config.yaml
experts_per_token: 2
d_shared_expert: 256
balance_bias: false
router_z_loss: 0.001
n_groups: 4
groups_per_token: 2
lr_router: 0.000448
vocab_size: 8192
norm: "rmsnorm"
norm_eps: 1e-07
optimizer: "soap_variant"
learning_rate: 0.00546
max_seq_len: 1024
train_tokens: 334500000
max_steps: 7371
Below are experts of layer 11 (counted from 0) of a mixture-of-experts language model. Rows are named router (the router's row for the expert), down (a neuron's output weights, with its number) and show model dimensions 0-255. Each number is 500 + 40 x the weight over its row's rms, rounded and kept within 0 to 999. Numbers have three digits each.
After each expert's rows: a language model's description of what the expert responds to. This comes from a sample of Wikipedia text that the model never trained on.

# expert 62
router:542488556543462525511555475501505535455521531542450521549479470571526392486433496469545469502514530412489492503506530504522514545518547504478515478474488499533454496456549529465521494478486521579412503512571532504520512428466482476481470461510525497531436505439516468469595486490510520492516466575456550463487396517497564568551517534511507449552496452445536558498503502538465476464520564463532492428499435583558463430531459469545460487516477481525585496532486473506578502542537518504491492452545481502550526544485505536556570469505574492466433537459501479481513546489481509487558519535536544514444449595469539498521446503461507531504572459518530532474537511503480595527585550570537434569538528474560473515422547519577475521525470539574506496484495518559526491434529524
down0:546501480471472420497553502501531457528422490506522478471486455546509554426507572568574433454486508541556487482500494494506559529469560405475472597454471524478420476499502532523483475520529512487598548488451503442529478484534534505538492547560521496509545424590474525576528537486480503461514510500517497536488511477457469433445578497547496466521460537525538537508471533495548548462535517563571517554502541437479558560442513552540421606497539540456516515471526464494458518514520477564494514525520450447410517484515508531477572536506519519473530505483490542513483450473494581561490514569487515458570470486458417510510448503502459504579445504546514478533529510504532467445531524482477455433460483506475489492506403500543528465535451451514464563548533522470521479441564490
Description: Pipe separators between cells of results, election and statistics tables, usually after numbers or percentages, plus semicolons and markdown divider rows.

# expert 14
router:563593519484484546484551494479521520458513515498464556484494470532498461482479550446506480430449473420527460504506574523509550570534496524480493488495471521498467501471491504514512551464504509540460548513525523528515525504476502513486445366412553484540471430454548463474492451466534480480487475607472503457450548569542568538548506566520472507508424476438538577480463491557434461501535536430465444442486445560517477523518488456544466531496425434415516465503487418494594502542487535566441462488500492494488473521423502515536508432484559460492459515482490494521505554392501497484534486526543496525458515506437516493539465548469517557592493428495535492436522587499515538539551524510531437522518490453481449538485534509524454529511482521578432490453481488472471457498503495
down0:468516489528509551499503553524538512589523416477502504511539447536475470491509498567486518452464570488528493475476543483469477534437501518525464613512526526537501430444519540514442531524505461597470477471507503465341433514554513507420539434512559445527508537501496480513476435466518571554521537531511501561507494490533466528514560480486442477542446470449502555471463559544465436548440502469516481462513390524508492487505485482486561520489549510409520602497489508508527493553486498516503506550458464515476462517484450455525495523464438497523456428542467492570522513521543508435501462517565554544461517417491515503506561545474484471573466538494451567504418586495478500458568436521457548544517482466526478484490570515494474514462486489539481541470495425494507529527486541
Description: Commas, closing parentheses and quote-commas ending a noun phrase or clause, before and, which, but or the, e.g. "moved to Rome,".

# expert 41
router:524579488530447551464551439536520539405495568525474525489512473524499397471454525536523513519464456475472478541474527492512466515548570519468497455449496514552475479447520530470523486455438494522395525483516570431490508466492531475467492497465533567550498447493564478437542507480534503484483519508451554485481378514460523584519489499515483492521473493473520517428405431485513480495576497521449496493478509482507489459555485440557462489490492442472537430542479507533504486554531511464528459499511497483571502549490521503536551464480518519455476535517449478569476493517476542488561533539542464526455514542480507397465443556488463493537544424541436504486526537503547582542574576549514500562535532451590447508459562555521497466522455553595452511464504494509569522535546491
down0:536588469465572554525478522531473436482502449502509464470519514531475493478462399429548527448462481531469493440434465520526591484524537471480524452437471506471497418455432424477546490546530562442590478520497501520545494549493561508488470466422541466507481465507479414562455575494475474531497448472516538475503535471484568459554436500520542560520494444564444478556545525529487517515452457475488479523510496480540529404447520491535462534568528556558431480509494461520463521432500510571466549535531527486417477489476482448449564503459494502483499524468558508516467566546507507497470478503492457495559428532466505514532468530503482453529437476534539470457518505526480476426481537501454488533506556500457529476547481447485478461531521548554455416527457541514449412488454550
Description: The infinitive marker to after verbs like seek, ask, sought, plus modals would, may, could and prepositions for and with.

# expert 60
router:548568515523466529506498392504509491435517498492499512511522467516521516506472555502573546471483440487444477534504548500499501549509498528484521413449367513495504502507450486396553607423486499512509482440518558460496505455464531474480377441466548502526494485486505470466524501433523391508519473499481509468453491505577542507502522511512510384527463499472519528495483500523476486502523494479526494464407412508518401510558500449531514550491501493493563486511485454548539480535510522521507480453522468400507488542496538488505504438488508474487473491505463389583559522505499525431478506545484547465464472529447529442496443569471458526503490515493449532491527613536568551568492563502499460520531520410543412505520526488514472508516469494528475483465502521493511445481534488
down0:473507484533496491476500446504490546435482512425443461530539497508475511469471548490541475468500440453473582560529459577508496542549478460455487535494491523542479451502520465478432482569502507492471528522577476564489561576486523507470546469425503585448534451514510540464490516467586473437463524560475566517566544433449433467525506561499461484477444441521480520484577475587468484508512470495480556534463544545448481485502567481485495517470517485524548573477565506479482434451435536524471533592530504516468491465399530463453532504527544544459570463440480561517550569465485414467541507458488507442550470497516488506472486555484504541499524531539480508451509502514541423570565511423558558528440514489537515429471501512499470506460493498506471503513466514545579504505432549
Description: Plain space tokens following a word, comma or table bar, often before a number, as in May 2017, Area 48, 1938 Norwegian.

# expert 51
router:519546562519454518468527448519490523464533516540466507530530491511522465457467538512540499445521464480470454526427545448536536488533509496463496411465458561548488480451511604412537515500430581519448474496561538514539500500461529476488447411493525483521483470464528475380561486471540457462517495559444538455463473542535531554531497510536454443518505447458572555498491465548485475478528523467545483488432471556598459464555481466550424507506494427425503437492486472511534481561567576520466490480517454444497459542491489492532513443458517468503447558461514497518516491467474517501579511566471479524433438541477547438510480531474452541565530475488482505463562577514516522520518560552533489543516525445525511526490542549529431537525474551563495460456453511501580443486526507
down0:505408499470559449480438465477479489477493492543447498530474524537490537474456532450495532522578508484578473408525483555549498523460477441464519436457523529482548487531499485506508499517536501470439498523555439478517529412495510495507515486527536498450467519429545534442545406459503533539544501495513453495467418533455557471468443513496542470471461481534515516555462576427488411503538559456586460472430536480544525450493486475570473463523541462526490513570575560463489437500398507517542493599489494467533532482483508494604502496482541534489524539471572465493479514496533535562498489488433538418509477509549478482461519554603531467452535488517475492471440514550502477487478559466433495439453487473492463492449485543490529462551440476491437475479484560554525515509461539
Description: Table pipes and spaces, month names in dates, and second pieces of capitalized names after one initial letter, e.g. V-il-ly, T-en-ants.

# expert 24
router:560528526531469545500535501504518529480488540578464515529504493504563474493507504424549537494450465495446441519484508447498564558505496560507505475448509522495506463553535533488519519427495478528474530498527529541476521381419549438446458462476514509528438472486519435492567506431510484528519450548477532490489490539511535526527537518544422498545480474466564526501420508502504419521539517479483521490428468553531476499519459437528488557471508480480561541519514484575500544512541522524474460480459500475652513545508531503565522435520562499477515511590505508541516517508506498465506596575541552448481486504454562447583477557548500570533489467539515552431571492504586529463545510516520460508531531461524481530450550495518467549534461511577466426438435486487547510497526577
down0:570546494523545479467549471459414528568531596493567462535543429530526484473526511476526512467468468539521434504557485513490503524483458529497530445504502475533475579470556531424493517413555395428488474507502496486476471525527401494483496468592521542478537502491500521422531476523421492535517506482461462530546506522432536473465466591527457505527522432531472545521525481492504513482491525412477411593552476523514496508482533516549517506541538533531517526575508481492482443423420454477559453443547474508504499509580514536579438574525508505495566447535529557485550491511528464489466520557509535496458478423506498505506433432518504521503528459474517445513497547471556515483496497445501526529459461441555467541528492454510498529516478466555451599542473496507492537509453543
Description: Single-vowel or short vowel pieces inside foreign or unusual names and words, such as Ho-o-da, Ko-ro-tayev, He-i-ke, Delga-do.

# expert 58
router:500546503506510484428537487517440533466489490549472595525545434532514470464501540507510508527471489436466522548425548495512530521497518460478476474501393504514474462529463455442527517429500536558449510442545597483482537483472508488390427495476554455507498498481521436458517414439520468487551463518468505520434430557532545548532559489525499469545410464494530539476495457481452495498525567504490484481469456507570487486510485470547506556501497429492544489526480463548507518507526533510438509496500448486472592515494524505525509480516508482517409531454506437552508597497504517428502547558512534533433414536470540501588457517483446506548547507497509513478561551523527504534507520534546422508522580474587516530484520589504476500545450547521525489484518518580491442539589533
down0:524557562573531441481526482463539397442497542458559487529558486537455528508529427513457542500538469495534531418480571490505467491506558466462437481587534571441535496502454519524438509497463446483457551555470458505533548476483478570531531560502482492516447499417572456504510540512486511510491528502513457456447510582486491516460441499534500527464566504502534558432457530405443417502465451489492532499451495512506522507470450488518461507495476471490416517482469505527502469540517532493529527541522513509520477473504508532453511458544516427473459522518484459461459470484523555519453597601493435447530498484554519448536524472502459526520436451429485513523548478461465514539497494471529564571393546501463553430444435491476498515558452548492440528490482535565518484461547523
Description: Category words after a modifier in sports, film and organization names, e.g. NCAA FCS football, Intercontinental Cup, American basketball team.

# expert 26
router:519534549516460508476549452535493543473465502540454487574529466536540484453482522491498470479492463468495437523456537468521576518522513488489528480482459502515454464471481499471558525469459576514495517470558530516495532492482525445507450424445515532539530492480554452412560469482509459489492463545485551493413438545514515564556546549559435471533437457426539560452482417550474474467534540475497476473469496528551462468537475438537463529526491507450515436502448476516502446580510555522417505465498501462526487532485508515537556489529496455495440560435453498531579559498469538520543509515541519506449430557445549433546434548467459518509538474518484512437559521593533560542553496534523448490518541459543505476492554602531445505551422560543415488469438501536492463467515490
down0:505569546481513532543448500425462433473496498465537435488473529509521538541489479558449508449466476454486537523512604463549466512534544485458562523484477487524554575519481489476486557469503420530483568486574511499529503440428570483554509524486534507487424451505509524440544465548523467429481556498521547526486502479539454489473439480567506608501560473478455524514566463570514517544446432489524520575538456518510477434572534515516463445494514517467569482544480455434546536453444490540494518490459557487486492453511523507546520535578440462505532532459477576483517517465474511461535439446490517504486476480529461525455538516539503483442490497491519522589453514539585498542513581480542530437532492501490463491460495457535508588478429460527555539471513452530503436481433432
Description: Counting words like two, three, seven, several, many, plus digits inside numbers in addresses, tables and race times.

# expert 39
router:573534546525465534485537506485468608502486540557481576542557511546570414482472530462535588523479485414506467503479530523533518491550537585493474480469447501508479483496560500420538537494467465494492522478561540528486509458463484499488478476464568533478440483440536446415548507512538453464508471490476543476471439551476505576578534540534490419525423457469548539471528457506473475448469579439497490518484496536536503479602495448551470500487395464463497424537514474537518484551527520537466490462514477512577509533498509536488489483486528422473443514484416491486514468467497520510526527487542482492442424569462561459532525545501484544486562447509502528485517592577515527563477539532499482545523567496532511495466440487504507566514472546565499458483482479528573440465520507
down0:518531453509487480474393490540509491514517471496504534432549535470496516499550474553572520512443543461555523613510542480412554478518403462553456509540539465444573493500477509519497483509519466489543450489539389466476499535574524438597589495534521481501448425490522498562493479477500481387450535451530516509485528489524533520479536466515599452504517519497527501476564468453532484472456489449590545547550533564443470521452539445523489489486502466507453526489529525499460454449475549515534492470463540544503508537441490508527474516528497442494510538491507537432501530531557458522580489410475552468465484477472535508511462512489506538461502514527525551440476503513554456462524470455514484548550487497502550494529454465531450574522535547508564478445507457571444494554543575
Description: List and clause connectors: and, or, commas, semicolons, but, &, while, vs, joining names, places or clauses.

# expert 3
router:500513544500484542463536453583535501498521524514504494506486484512501512493479517532511549542496484444512495515464513483554562605529536552488525448495461542546503459513535569425498557492447558546449467489521509502460530454510469459480403423471537551533492460522499422473593491470528473458505428517502546512463457538522546518544530546499497454552451424482528508462446430536478414436544529516460496494491485537602462437521505480541450501498489478492533437535484433514573463546521533524423488445484523470498500550467538520526520466492498472504464527490447508503553554497439509458551520558481547483465477654483540481524515523458490525507532504498537514472534529568511536550520597506567467510522518458585501509537600593530493527535421538523512465475481517498566501448551532
down0:518481433454533460505504511531511446518510481445495561457474525513521550536505462523507456523443552457548489451452465558511536509506574544495473498494483530453506488450450484445516484550493487535506487640538537493460508472527492533466451420503566485476522516644569472436565514498532498477567442478484482516492548411425593529537523520419520457555586420459511490535543496488524550536555494490493534584468506475499544496506422523537548523525494466504546460459552502470463529445471506547543537449435454533504458496470554540505562549482475540548451504486513515501549459496501500511525529427468509527456455398478526550472519562513535467502426461474526489487456522495459432476469526540505520476493567494544469463475512408523525501527552483517514475467579527527449523550492482
Description: Determiners inside running text after prepositions, mostly "the", also its, their, his, this, whole; e.g. "in the", "of the".

# expert 20
router:535507544528499530470517482526562503479495535510509555507533475532597490517463520477570532498486479450470502522432503508516525550514622521480517471458456503529462439443590522489491594447459534514517477467550540472515545473472498507525447485487572486563540489514530499538498507413482489406524497536490558506443443476530548542535563518571514480515522493478501532443485458573494490506512572508506485513486470578554477456544520483533418554493419448509494502472486500484549459533562487522436442452476487467561588580456531541511516454491523498512480518491481501527579514495562515518467578536543490552458404502436516460552473572479469552486532482484485536467538508516512499548560585508559430497514545426536470490476540537574480539543470535570497477477484572509481472420540541
down0:527500551567496496446478534434499511582441447412535524491504464521575481483520502509495526577431560491523503459447540424507495483493552501508520501534480500423538458516528557499532484526475508481569481462553469494487556477460484429477456527553580492472473486582524501485500480451516447451491439490436532509480464518533561505428508451553467520536502534489486538433507503535526528479462596559559580470509539499512494489455483431509509543517549515430522544520517548427516410552503533551479532583539519492480538476533526493433559503572427448516522470470514536546541517509438522573497489504485409550497460493472451416544556534477440523516474489464566490407425453492497548473491448493506496504513525490568454540459467457529534474510407495463535513485479515560524502505449513
Description: Prepositions, mostly of, after nouns and ordinals, such as second touchdown of, out of, against, among, within, from.

# expert 36
router:526509517560497491498553502547448501498518511555500490537539485527502501443483542521519488463488479480498472525471551447537522552517528510451567494489471505518465471499444558449531559387465533549483526482552499502489519487497539466439439382461577504557499462490550452470528510462552465519516496513504575452453488530498525556514520546558419476504429486478589524466472447539473411468532528506508466447468522470577478465499483429512478523532475481462538486542478506501490452548579520544452445448538508469536492503485513563536548418529541473482479555456498491473527569504501520517493506516485432525458412474487534458584439522476473516535562496528552563468560581535485548515532588505518451452546552414583526515507495582518455503569465504528430444494492496499547424493557504
down0:481524446508533581526498540487539541486550505513547525470483448473498534443421514496602530510560491499535483534461505438459452517505468548503596507490547456525517464481487495453496485532542452476429477573474460481409534458491493467554478477542472516469457521502457510473458546440498506514505508494432436489500516426511507571493510450534509512467493546494490497484536579491556487535458487500466464503460476464532509552420506551556470449511454536448535497440495495516475540462466516458589479416474535496478474443494448434543419463531501487521521466551486546504458452506528529504513555494437538647517471538516536437426533493509500478503493446492579468535557488466546604417442509521485522471494438436428474513462489462539492477460485507522550497537503460501567415523574482
Description: Single digits inside numbers other than years: route numbers, model designations, table stats, coordinates, plus Roman numerals II, III, IV.

# expert 57
router:527565580548468486502557476533441524509490534517492470526493406606526512524449509441606571425451479470459500510418528526529476546537482510473525471486487522579508485505515597487522574473495514491510494468540495528539483453503505451529462477437509496504468438463492465456518488476534496521501473555459510478459458502531498562537505500616473476510481492476540527507548458520451432484520495473488460448499489570509416430523483480500444495485444476532507415514476470553506502527492549482468441462529513476599531556441577492559542490436494438504483529485503492481505452450434547476508499530531502510470450528472498489499413537457518518521536542518519496456539500524567534551525547496520453584541486488525490567431521522538496470518454511503473429493416570608462398537515501
down0:559534562541477496478527505535472541486494423497550572541502566544526562488551462507522504434587460529453543475469495581532466471524489495574568512448533533524579484577433539487551421495580508426510465452484496518543496526478545417479501398500470475526475439520496569509525459439521508493573497462525476497484504500451466470502466527441503453547462482517466448511499534482521529444536470427552564584473470571547503489454489451467515438507508460501510468512506538506507562451529502537525507445507587490517519481471472444509497526430487551515519485448564483522569499481466537480466393439550495470501530494552510591493553521524445485498532513438550516541460486581534437540532484458466486551497534526504425464531419504585509498486461486487518495546473529496518512489516461
Description: Forms of be and have (was, is, had, were) and "with" right after a subject, e.g. "it was", "the film has".

# expert 23
router:518532582496459514503525449519523538452552516497494526554507509532538446491479530544506578513483470489507495509470511488545540516517495486449640466488442490522490495504510465478506513500476538497476469435514531563536554469501554455493439432416519506509521467458531494495579512469534486460549483559459547506468494565478579593566537544547502441555529450479544536458476464538469403498500550438518470487478472550531474423530461434526448506550465554470557473541494459586529388499531559491456454465504477466525462509447527507535553471407506469471462558449484492500549464477471496490547554561523486533436471547437520429560499554412510491496534509496442538438496588550550497518553531506543478533561571472495503495511537512485478537528478509546467425479507500531528470468504501
down0:482517473507508453480510469459576445490499462502560461506468486479530500538625506528528512487438472481469495487470511430496413556556483446453513486507475512497505548542503439487507417466480489555457514504548487491544537450474474488490464486495565451480532427434470542460515427498433487526423490520486491491471458502592497504507473500443533591503557453492506507526490500544406570494469507429420481487546441419473499497527461513553470479523488533504512540411476486499539593474496574469520483495567433446505511553508451584492436554536455553589607516434558494472579509481448508518454460581485462505536457506513567516521504525531491466533554452475537487512482560482495496463529532492487517472492525527544492476518496487581504468443494509485435523534485499417531477477566513
Description: Word fragments, often a lone e or similar vowel piece inside words, like Eight-e-en and all-e-giance, plus some function words (the, for, during).

# expert 34
router:507503583500462563442497409488491537492468495501482507538511453528568456474486522464476502448500440467536481515493545425537525506533527523468534457463518531549455436412499522468548515466419524520462467484511504534515522490472505467548477465416500483514510507504532492394505442461523485456537509501428547513454490519513560494510543535570463499517452477498543511432500361555471441438514519487383449469485509471520474478505463490509490495541493471519497438520496471521567489550531545551433471481475443472502524577489611506525521500503474483430507501478451483530555509495469552469475474557458566481436501531488529519469461506452444524493510444518441529431527546587542562535553516520538471552558567470478477546505491512602471511499499567576491472496504532523581436485526560
down0:459490546453518506508491523573519577490513525511563442442492454408461505451447508538510475567505506505579544520492464521555499484504496567569463415465477563515499481510490412477541498497534448477430449465497487522579485489457398445354497498511489499538478465478514586510389492465484463476418462529513519580516536573468543475530560479585517529467538434504518475499507479474423529509497493411478492493471481528599479570509506526487473478545486486450488513442532531527501474446541469483447562512473569509541513502476473485519494526512512502502500526454511463474492525511538486469490443562606515559492472500551521521541504549464475534543463443479489539506493497517535505504524508532500572526519453525497442473451513574513520532533574398497523490560463495465486507478540546
Description: Capital first piece of a title-case word at line, cell or title start, e.g. St|ratigraphic, F|astest lap, Rep|liqa, S|hort films.

# expert 16
router:558512549483469580485516401524546479470515490497477491531534488492532460507467572424544593434514428494529432578499525488534488518518522505424544416447479523496472484491514512434556529431448568501495472503547496514555530465426496458519428434459516480556534482494506488496480483488550457537484459535494532470489489500526535519511507500513466424494500463457515506458408450534448372516487512465434502457489513525537473514519485469505451547517469511516547463520461490570518446532507535601475506454481490477505484522449514552521514473447499472487450555424469428511553581516449529432583570505484490445419467534472533500467442525474484491518575464495433517490516564530545522509518534509489498508558515447497462559510535497549438501534427511557475430450443509500578466483505511
down0:460484515514521521518559472474491520477526489525501447514536578454505424520455493498563538496433465488539491460437505510541501569468530490535498495486459465518485524521548554526492505521508493407523481458467578482482560511501488443477471523465532592505447512469477437503535581530486492560491583447517400455486529453531398546573564490516584495434522533453444445525465519510507522451427459493517475489499516530505496518415512531429480500515531499518529454511524459443463555525512470452538487503462467495577436571480507420504471572481502491511484504520474424429478581469488471482500493491482517430513519539531446533561406486497493560542508510599530542522512481477529541442541491577551484486488501457523508564458486522395490550565572540540487437509507528512503442482541515
Description: First letter or short opening piece of a word after the or a, plus lone spaces in tables, e.g. s|phingolipid, t|issue, li|beration.

# expert 49
router:534560528515467487496519402486563600479536574482463563498554414554533468501531532482538475445449534482480510516448489469521514539530515536466516484495474551518418450503565549463505576505417542611431506478549577495484523453505513486498437505448517507529489521468554516476524443443567455445524484642470535482497506572544508591526593529587499478529480496432537505406478525539483468443549488534492461480449417542516482415517499467498399488512467467509522494481495435518521407499532568535480504444509464471518507569517507527482541490437499471521446501481502496470559489505433513487492519531512539472513469544479532487519469485491539518532512484561504514473479571522515539491507575567540508506525515449524469515493504519508475510521499497554489462493488497479595512488540520
down0:433505429561545474459559501518489390554551498506529428598486490482510476613495525469528456560499522491556443527531529490504535529480511444543448533462537458508474525529438459441492414513547459519534421479433494471454523498463456441540520525420511530516538460498539510501445507499515509478567471519541496485481557485490500520490488532502517530489457457454474529541509433459526469541477495506497478509496532544505543514595527540564430481469492526468476547531564476536542460530501531558508518559479554495531596499544499508512555496459502490541475531549487436473448493551557412502534434423491526537442491467488537458592490434447481507539489497444582504535481432488572433487564516498467476483486529537474443508542541466501495486415562520546507459542466504512549515511535432
Description: Prepositions in, at, on, during, from, until that introduce dates and places, and month names following them (In May 1961, at the Aspen festival).

# expert 8
router:535510511501493547507517400572502602507497522499455502507540473517508459505489549505513561451464511436532469536452552486483504598520513522494550452437460524516486469495485516476536516445450518500502462477533534502510485457515513461443437443470538544507508529412479503451475504456495479477515483536468550513473514535539568526469528483552428518488437540427558533473463429516521481503528491506486456482486478489533484478526460434531481505498457463486562472504517489560536465591534560543483493430532520478517566542467527471492531454502490455449467582499449497520547524474451587407463521544492597514481482529437559544518487531478482544530552437539503493477488571511516537552519623496572468532549564483509466559475572555525464536532486598522482359507493557498508460518501511
down0:503532538495428541500548503467426554510487509572466466524505492442526517530451508494482602478462581561539529494476503544480474503488550524451510458514502487391423566483526539459409469563549479489510499533512505489503505537472514545528466515520545534478501507584497474455436513473541440509535477550585550493547501479459456426445512512455531530472482550511539469564418474575517555531507466504510546463461486544500540470461451458546510498394503481407477406494490514542535449524490526625465589554485469528454489474490496508572524442537414514499487518483573492498509532490530497489448519485487486447508558460557493518513550424462529552528475472421480487476508530521487469534532509549478502466522462529476401542488456488552548487537490493453489481486490502517519599501522489
Description: First pieces of split names and words, often capitalized, like Bro in Warner Bros., Con, Ca in Cagney, Is in Istanbul.

# expert 53
router:500493498517478538484528465568455572472437568509482508593490480543508451487523513513507451513422489454429437526422508479519597544531499493456510476463463547498457467462469564452525516509450517517450493494561550459480556482507564482492474447450499520519455504490550475447554465444524437509494463535486523471411458575541520577526477567517435486578436451482547527466503500551476504517521517465444416501414491489527463453537469464578450495504499478470526477564534505513548467538563543465420504475536481449531597529471498468508534437474514522467488561470456512487539544465494499501495526520534506491479489515478546477526506537432509506476507439507461528444530591512494527557503491544576460518540538465558481546480549568487455515530400479550465464506491491615508472492540557
down0:466468477478511477486506480494480511490473505460506495485479483489486469520464483496500501567492442473428531386470561453480514504491501491489451519440525427473539523450487543532474481495460540400471481536542498492510452469496550540428449470418463502489520540575470477470551497449421532525429501487553492582508503493422514500494487591445450564428411496529474489483507526437531458493479505558415479500477536578554459409466515487439503524478596452484448547507500545464444519517531506442447486482551516475473480500535494487572459429490527537453454549453542533529461502519533545426522447591459461480470551524459486456509491440490475427545451465490463566492490511456475418475518464543531518531498480502482507471483511456428482506488413483514460456503395522489508486419510487
Description: Surnames and place-name words after a first name or city, such as Smith, Hill, London, Street, e.g. Sylvia Hall-ett, Toronto, Ontario.

# expert 19
router:572474520598463502494553461490509499458464520587436508483543432506544504471461531538592506468485489488447475529455487482520540525501491513513503496454466519516455475445493506467541561441489504520491539441539520519524565497484523498452457418517552537530444468438561477485502489500516481509547480517449580499457468495485506599544535500570495506531510488468595521473506466518489476484531570493491430480462511585580477465499441465568444533574489441503514469483492501500552504570493527487489441452572493434563489518463568520524567445530534508476495545451452468543547486425415565520528536510559520560454446517460544513542508509465473517518518505554504504433514562518506569531577515509506431570498590478568451507491516597528438526544469496546440502492454519529476489497504528
down0:450507581450567517511510508578519509450519522460407528519461522539500534497517463465475553555490519482545463452493481482582487458544546478493475505552470501517586523570502472514563497499475527545566517477514531523453508522525475613456485549439517548598527517522515482513531458520522444452472552460518492496505494575614477510509516517418493495499460436477507501476446487506485417522498449469452470520459442445571429440466518504498472512500475498472462449523568427516521430472477457596488517498538471609411491499477502427497507527493507522509501556519503544466443529496523499448521507478421483444456564479547593428492487516475497515449520486497470483483486536525520473531511434546550502481526491557517495439511555562454498556526463453565517457495541444520545577513507516
Description: Single digits inside numbers, especially after a decimal point or in tables and statistics (33.45, 1.88 m), plus words like million, billion, thousand.

# expert 2
router:501534524555460521481488501567537596537568488545499515545573428578559459508506558519603457475456464478457467564494562414558534526529552492506482486464476538487446486442473534521516491461477585507433462509548522454586498497519512489478499412477524482507449448525487412471583516481503484425502459542498518367503486513501539501492539524515391474513502520506517514470490422536483475444513544447473491486493490539505470443536485459517465530531483451535533423533497423468513481529560526540464507473533447437505509499457520549515522481515479485497378536527513449483509503480464509497491549531546561522484477502471520482566460564500513542512528459501458534474521545546539543552511514549511462544512502456546443462471488480602450558549428543521491478460439537539519507513522493
down0:523494451543523515475507523523482510571482491485447482411572494537467585431485495597478515507462374536556485558512514486555549479508475486497513455539473460577503530512614467465469550476546457494532420493501469504535481492502488436575496529490469440509521445517465567563497494495500435425604460510537477494463466475494517496492558494501491521555542511529472442484465514470522428495489466475481495524449520529468504521464534502539526472456519480500458496517531498489510479494520540472518530523540503511509542434554525464513414492537509583482448492507453507476482539451444548479511474495548473544498567536495540548518551455528454528586438450480489531601500554515507465498492476497448477452489434453504487483436513468494545559605517545491443489460534450438448431621461516
Description: Words after is, was, became or as a, such as most, greatest, largest, became, a, the, in "one of the most…" phrases.

# expert 35
router:519549525513455545509585458490499587420538512543463581541555468597531445492460567508554467468513404482509473467498492462565516518512594486471537506484461539524486487457512542484589545511472560510479487515553504446506578476484533440464457505525535536518508498490569520482489517513495435543542448539475515510486426531528540573542496518568479493547443476486517553466439486565477403491554572492464440494454476501539451497511456449526468512495431468459521469507508481483577476538461597525472494487557447455571479531443484478548500473513525485493461514477437499494503519453395499531488525528487494523411463543448562506529462494451521504480501441497496513482519534515507543511524508491553471547513530515559501506462578605524464554523413519471469469512423514529498453474519475
down0:508595544524473583470513505468499534499508547523565494502450445499471512468427466556567468519475545457535520603424470584454467479501544466488498561515486473486545468497513548483465423502545509479556496477512549533538551414498505482540552533489592453556529418526480491519483573416491550425502560466482506560515503441462487514509567471562471467437527499553453517545466506428546544505558479509485460533565519486486534510489545515453515515549517432471472561531520457521453512475535489458538462463473581579508566504446465526502500549446554492490471520492494523546484459523551491486524515487488528514563527489544471451454550535531389473522505553504442480488464473513580537536537489494511585494527523457499433487461503422473534477536534408498550504531494485535488524480555498
Description: Plural suffixes and plural nouns after a word stem or number, such as -s, -es, -ions, years, games, e.g. watch-es, business-es.

# expert 17
router:521542529529462547470569413519485516439520536559462499548548492561550463482473539506534527497485478469470449521421549478552540541536501488475543472462449538540474480452528547446517561467471546527478510473571550509503515463455529479459452381432536515523510469482534477420562484476536429503528468539485537466437447539531535569537544535542430488542448478482573538447487469520448465475518521469510478464468477532554467457531470437530439503493478471473550438518497447523543454541515551506464485434503469458547507530486534526515529437472502475500426540488470503522540541498486521492519544538498473481440441555471558483516459546466456512524550460505463538485533549563510573541533528546530460514530547438570473507504542561566448557558420532592457459438455503542558467460532514
down0:522495543528486441484482553484463567485504529508470519499496479553566483539434467521525486486536427568496496539482526486544487496491511509487504557529457490489451541479505523489505531506447544446450490410483600463483480497540473435513427506500452522563534482496471496490531476551474477452508486456456505477519515508515485510517502567532433486484572507518401545400444511473434438460489464542526537486550539513606493507540537509384473519505506472446491520419439506508477525580511554541481526481526486520475519481464485535513546494470441481508558536462553579550416545470462460541491586469434479508515481585427552438482502432518468443499585433528521440480518564532498494490503514472440489380471476463527484500489456537470448469540452542484431512470523490465528555448510519
Description: Bare space tokens before numbers in lists and dates, regnal numeral I after a ruler's name, and pronouns he, his, she, I.

# expert 10
router:525553553477471509469529471520517529461507486540480522523516426502492486468457529480534581453465470442497485508457524465535524560519484507486486467468459515536438484487519502459511546470494523538397554522551518487535541477525520448464453391484519538502501502418525444395478461463491481522528481473436534463459479513558580569506510536542510479511520461480562573487411476527506469490532566494498400479407509544550459381494447486528487501510443385488555475519512402504507478503557542481435523431513469497503523500472506513541529482497589433503445515483462486496531533479509501470527529509484506505466469543464555507553504575457495507544566435570521493462515522510549571528508486517591454562498561440504512498501508509545475494555470548556457420458496481504506414479516494
down0:469507495517575467497494439528531447550495484500468442527514529510448567520507454512510506532495479453476510550531520523547568602505588545446529510539478558541535509506470436454571532504522504557550493463528476547534470488448539491567472525508473527559444535530435399506497466536542530372496484509427510589506469485482472411480455499461473502411489485568539537521483476544448518512493548520503536614498474480456500456482500473579459516533491574506567491478450520561544506505460467543568556546551484498477492537522573543472454512525522471469501545488542559542520524531492543421507478470491488449436510498510524528436513483527462521494527522514508473464506491485475483530591585488513453562536525448519515469439496485510512437482550466538481555498422510425518462560483554
Description: Last digit of four-digit years in dates and ranges, e.g. 196|4, 201|9, 194|9; also time words like century, ago, present.

# expert 40
router:562550492527529512429502450515537519465519493547451496529553533567568476460449525495519563526493440480554487519481537489551484545533472521480508455506446494515501425464454507460541502420499491535440520511572527510527507454453477496508499415415553463571479467512519478476512481489623428417530475505517564461503462505542510518510534555514493453550468499458504536477541414492469465489512543518483507467476468531490471506508461456511479542502453513499589433539527515517522486514561503563462410429490476476524498529509508497512587497503563492439505577457501498533515581478472528476437572523489551495437346557480517479503494510472453514530548464498490494499535555506547539511546527508527473541598578446526467500482554483525467546505474526576424463474451456467564497476551513
down0:494455511492503511530477578553492456472535564488521495500501554466454534511481516542487443525480476539531477456454534428462447486507438450536482502519490527566511548497530498518456501485505561543479473481470470518482539526502497466587533516506549505527443510469509455527514614566567532492520458501543464539459482549443514589580497524581570493486504512486514489472508477525528488535510480516479460503497527534440521484469500535495459442515475436552463479459458440552549548547512499523426453539524527487528514467411505473476478571527537513453553468445459491467420518398542534513515567570539575581534471553567475522490547455588474501542530511586596543493521424557380525440471480491522424519495529487537505523467508449497546441487458527497537474487527517548451545470507497
Description: Hyphens, dashes and slashes joining compounds or ranges, plus prefixes such as non, pro, re, e.g. air-to-air, audio-visual, heparin-induced.